From a checkpoint of a small mixture-of-experts model trained on Wikipedia: 13593 steps.
Below are experts of layer 3 (counted from 0) of a mixture-of-experts language model. Rows are named router (the router's row for the expert) and show model dimensions 0-255. Each number is 128 + 24 x the weight over its row's rms, rounded and kept within 0 to 255. Numbers have three digits each.
After each expert's rows: "gets" lists some tokens that make up at least twice as much of what it gets as of all text. This comes from a sample of Wikipedia text that the model never trained on. Tokens count by the router's weight.

# expert 2
router:147184143134105110117121107157139116108105134106129118098136148089163116128107097137121138095139118107125162185144155130086092162130163118125145166091094143141113116129154152119123112101157152150125149168188127127120142122162115143123133082124086138119168136154144126102088161167098121114135136057146160162119095148141100116116161110132127102130124122140092141131125146144148137148120121140127112108141136109101159155104103159130099127154158140170146164109113107075102137158131140097139135120181147106096072135140141077121124113095125090156136135155182116152104147129150093108142136144137113074114149114153140127108138129104135107121155109086135112111193148089107121155154172120118121109117183135115102140124107120099113120135149098114103098117143147156134134128190130
gets: " | ", "0", " |", "; ", "–", ":"

# expert 1
router:098116100135126109163145111113163103165119136124154103143137139085141107093131111141117185118146078128161145137151154145119111152179148148119157140109107143121104163123144150132120142122161105145107167165142134126136166141107160079069146120131127126094146145148136113079116154167116131116113174099138139167134097140086097091137130131122124122126165124169133167185134156092149138134107104142095109101134165145120132137103104150132106117153160175115156123101079111076110121114148158111118113132119154107125090112140163113117083110104127134151120142139128075139145157100124172144137157159147100101089142118141129186091134108093154095132136090115129110108122151127136119140141123134142096121137147119100086133119130130137121111118107162150158118168126142140067097075137141
gets: ".", ",", " and", ", and", ")", ")."

# expert 31
router:130130103114078125160167078122150115124125149140126086111137159093158118134133122128102130109145129099147148155139139103101074152137118116136150143130138141134129184144145133133166140117182166188122119127126155134128138104124146101142132095135088144145123157122150130099103127160093136160131130091104148159154111166125110116137136062102125160075114143115112139110109132094149150160131130128121108112142174110096153160117107147104135085143149144148140145107120152120092114145142158097139122120132156129130089116100140123148132094100123109156102109181138118130141126091153090123152124127127107110120130105135133153112141099101150086122184120086116126142196179119095092166129144158183103125125138104074120146126122130130077149119112098104076121141152129165110088097143152
gets: " | ", "1", "2", "–", " ", ", "

# expert 17
router:127147132115067136152145070137152143124099108118139123133128141116108120156119121164131153123129123103130172178117154122108123145151112099142108155127146178158113109148145145134169116117142178172127168115148146069101146111102154101098130110131081145085184158130136137136110139178141119149121137117148173136157113108098131108126151113151122116117129156141100178119151150097155129150077111149100118142117171112124148146105100160112117130146145139137146092112122122102112104131121136111105082122148158094094120110145124092119128119084124089171124102150151120128134132093132111082158147161128103096138146085140130126134150094084166107068162093128099117137209128127104115130156164157128108110091136118091111165153112123162114110113114110151120114125123141133096112130126116
gets: "\n", "| ", "\n\n", " | ", "-", "1"

# expert 30
router:117145118162115109171154102111142115138118142140105116142142151114123129160139115135103175155114125113159149176170141126082089145135142119121153176117145143131128147101136154147157114147146180166103133143117168116085160118120132091120117112100087147111141161153132136097078118138125106145091167102122147188128085132131106148138166107156136139152151146137100136111146126117140153151132126118113102147130172108112145141123128142104094115149158158131132146118128135081102116116107134115118133122164146111115101121132138119177119105084129087149126092162147095100138129090142118041143125142120125103123162111137125131125144125091155090132162109121111133143208151092126145160134181139156106125108164099086126144151115137140100120125128121119121135129114151165050086108151150
gets: "1", "2", "\n\n", "\n", ".", "–"

# expert 4
router:105165127131110103149158127182135081118107105106123105092136159122144095130104098161132151136142123107134126191134154114119065172127174149122140131103115183146107120161159137112123116090143143173113131133168146106141120103136138144138123113142120129100124156141139110115081117156137123093152140103120140158126075148121128094133151067135128099101140105159123164103125138157149137122122117109136119139163163089093184174097127155145085115135175140170156142101110130116103112143144128124108142127134149125132064106115166077132122121110117120129117128152158113155138170120140111117137183141151088107120150134177113165102150102098139100091144105110104111095178161126093124144139153131136123098107127109106100135119138099090124119143100113117104115135127124128112125106182137
gets: "\n", " |", "==", "\n\n", "===", "| "

# expert 23
router:141145119110096111141164117126175094118113171140111087131129141135119117153122083134144146129111141139137135158160145138062111146154140115131142154101113156141117177131147122140159156094127141167132134131144176124108108121126123086116149109137078123110203138141128111117082140118105135156108141083135169197140116156129116123142152085124108152099142161115084135107118148118141114122112126172127095128142142110124169135092133153135086121162174149142146127091108119126104109143133147087131112121143129120108091114107144112149101089116129109127104157192141098127165136105121120120157124149138129098118141111185096149133168143097138095107157115123106113140202146085118102144137165153132071125103165124109102139141111129132107111113092123112096134129144129123090080114143116
gets: "2", "1", "3", "0", "4", " | "

# expert 8
router:125145112128109089195158082128124118136124115118161112090135159113128092122171129149107177093142134149150134165153143120116100169163109107090140123117149148180109149133153110127145141106151139178129146125130134111137139106124159056099162121156118103088131145141121111101116155144115103125153116108134164130154123178079117129149158125130113118117158128150120172148133132076175135145125096124114103147175155091132140173122119144121090125134145148100127119145093111099140088150156137102132122153152168101121074150105152128137102090090123105141094133156140089148125126097117111118163140163155127107145174087163098136130165087081134129133157100134101120142117157125129125127142127152140092126124132121124125158156151098141079106113148137126117117151106106137081107105134158
gets: "\n", "\n\n", ".", ",", " |", "| "

# expert 38
router:142142140134107117142132120132134129141128107158126119102142170116145078137135114111098131109117093122184152156141143132119099164168118123102133136090124125144092118106135153155144114135157174160112162130157153161126149056116165114113131094130108153116121141171153115091080136144126093155122146114176141158120104148080107118147160127112108117092164159184108150122109139113142152127122113124104101127175162113124173154135111162126078134162141161135142083108142110082111094131149119111130112153139193132118106118119131097153109116126121112117116100143156094140122134073101129109181137134137110128137142093155136157111160137088157106118140080096130115119175167115110098158160139145152103126089086145085107139117113149117112138093130104127133124137160113108102134133150173
gets: ",", " |", ":", " of", " and", ";"

# expert 0
router:127143114119112131216166077105145120101125132156130113097154160106126121137118099130135146103161104124153139168145115113112083137164129152113130144141135153127122188121143139141175112132157179183120136114118124095130134096105155113135144091109120131128134141115153103120115105133107136131131175135135146149134104132109098117138135067159103146104169153150115145127090140115168134140124117141108111120132169107104137161115136148112124117149152157112150115092117132139093117148173138140113119118143164111101079138112131088140127094115134100129119123185148091147158131090128124103132128152131108098091139088130138175109160118118158076126161112093136130093182140130101112139141128154149109101115110100059123163127113143128063134128115099142120146139151104145085096084158122
gets: "1", "2", " ", ", ", " (", "."

# expert 24
router:101180093168081128126127091162161130109124141143149074125162154120165136161162093126125164101140122116137160148144122098093090140146121115139128163111130119135098151110132124128136126092168146145135110133151131124137120140150129102156151099121081154105147157129132132055098151132131139138161128076156139154119101135119081148155117102120133154096137170135099128100126130128130161161125116156135142136134176132116149114103145161133076117162128137164149113098111149099117096152158157108115105141148162122092106117117143131143107104113166132139123080195143118138148134095136131126165148116144106124112125108151122134119167118119130113126164134114127091128176136109126107145145157153193084107112122113070127154159094090128124143113116136106089119171105130146112082145169162
gets: " | ", "–", "0", "1", "-", "."

# expert 35
router:133179088132112129185149091129143131148171128125188096138114156111132105153142117149092144108123122111171122159148164095093101152133147129113113131130155152143125169102126129123167133071185167167098148137134129114137115092148142101131128116108105141079169142159116148098112157126106124140139134116141170134147099142102138141172129117129116112112155156165117147136097135098153150156130120170090093120139147093097121158092123167141069112152134145140158128130106136108127109169164151097127145149149151103113080114110150132157112101125109118142115090155100086119139148112108117109151129154140127127141147113175115138130164090131136121113135115109102140123132194132100110163141134154138110112139129115093145165178126145106087096096145131124108136166140121098102084096137138
gets: "\n\n", "\n", ".", ",", " The", " the"

# expert 12
router:147148095109111093128167118199152127112122089141116118102133136118120090158120106152125141110130126119130137144169144146130134161141131125114154155072116143133115132165138117135157115106131129184110141162177148099141149091108144118120169135159057111083156134143153113105100132136111119104141156106153162161107109123115134139133134089103125097124151132156113137136141157114150104135111134114096117158127163084112169156125109159144089110148159149138174154136100103113104102165156156092117128148139152111111141118104136104157087129120144105141115140147152104133163134103107103092159153138152118107134166111145122151098156112093131125075171115127097119108204116132116091134156135133156123095099148139083093135141129121130080083105113086146124127134140108136088093103147151
gets: " |", "\n", " | ", " |  |", ") |", ")"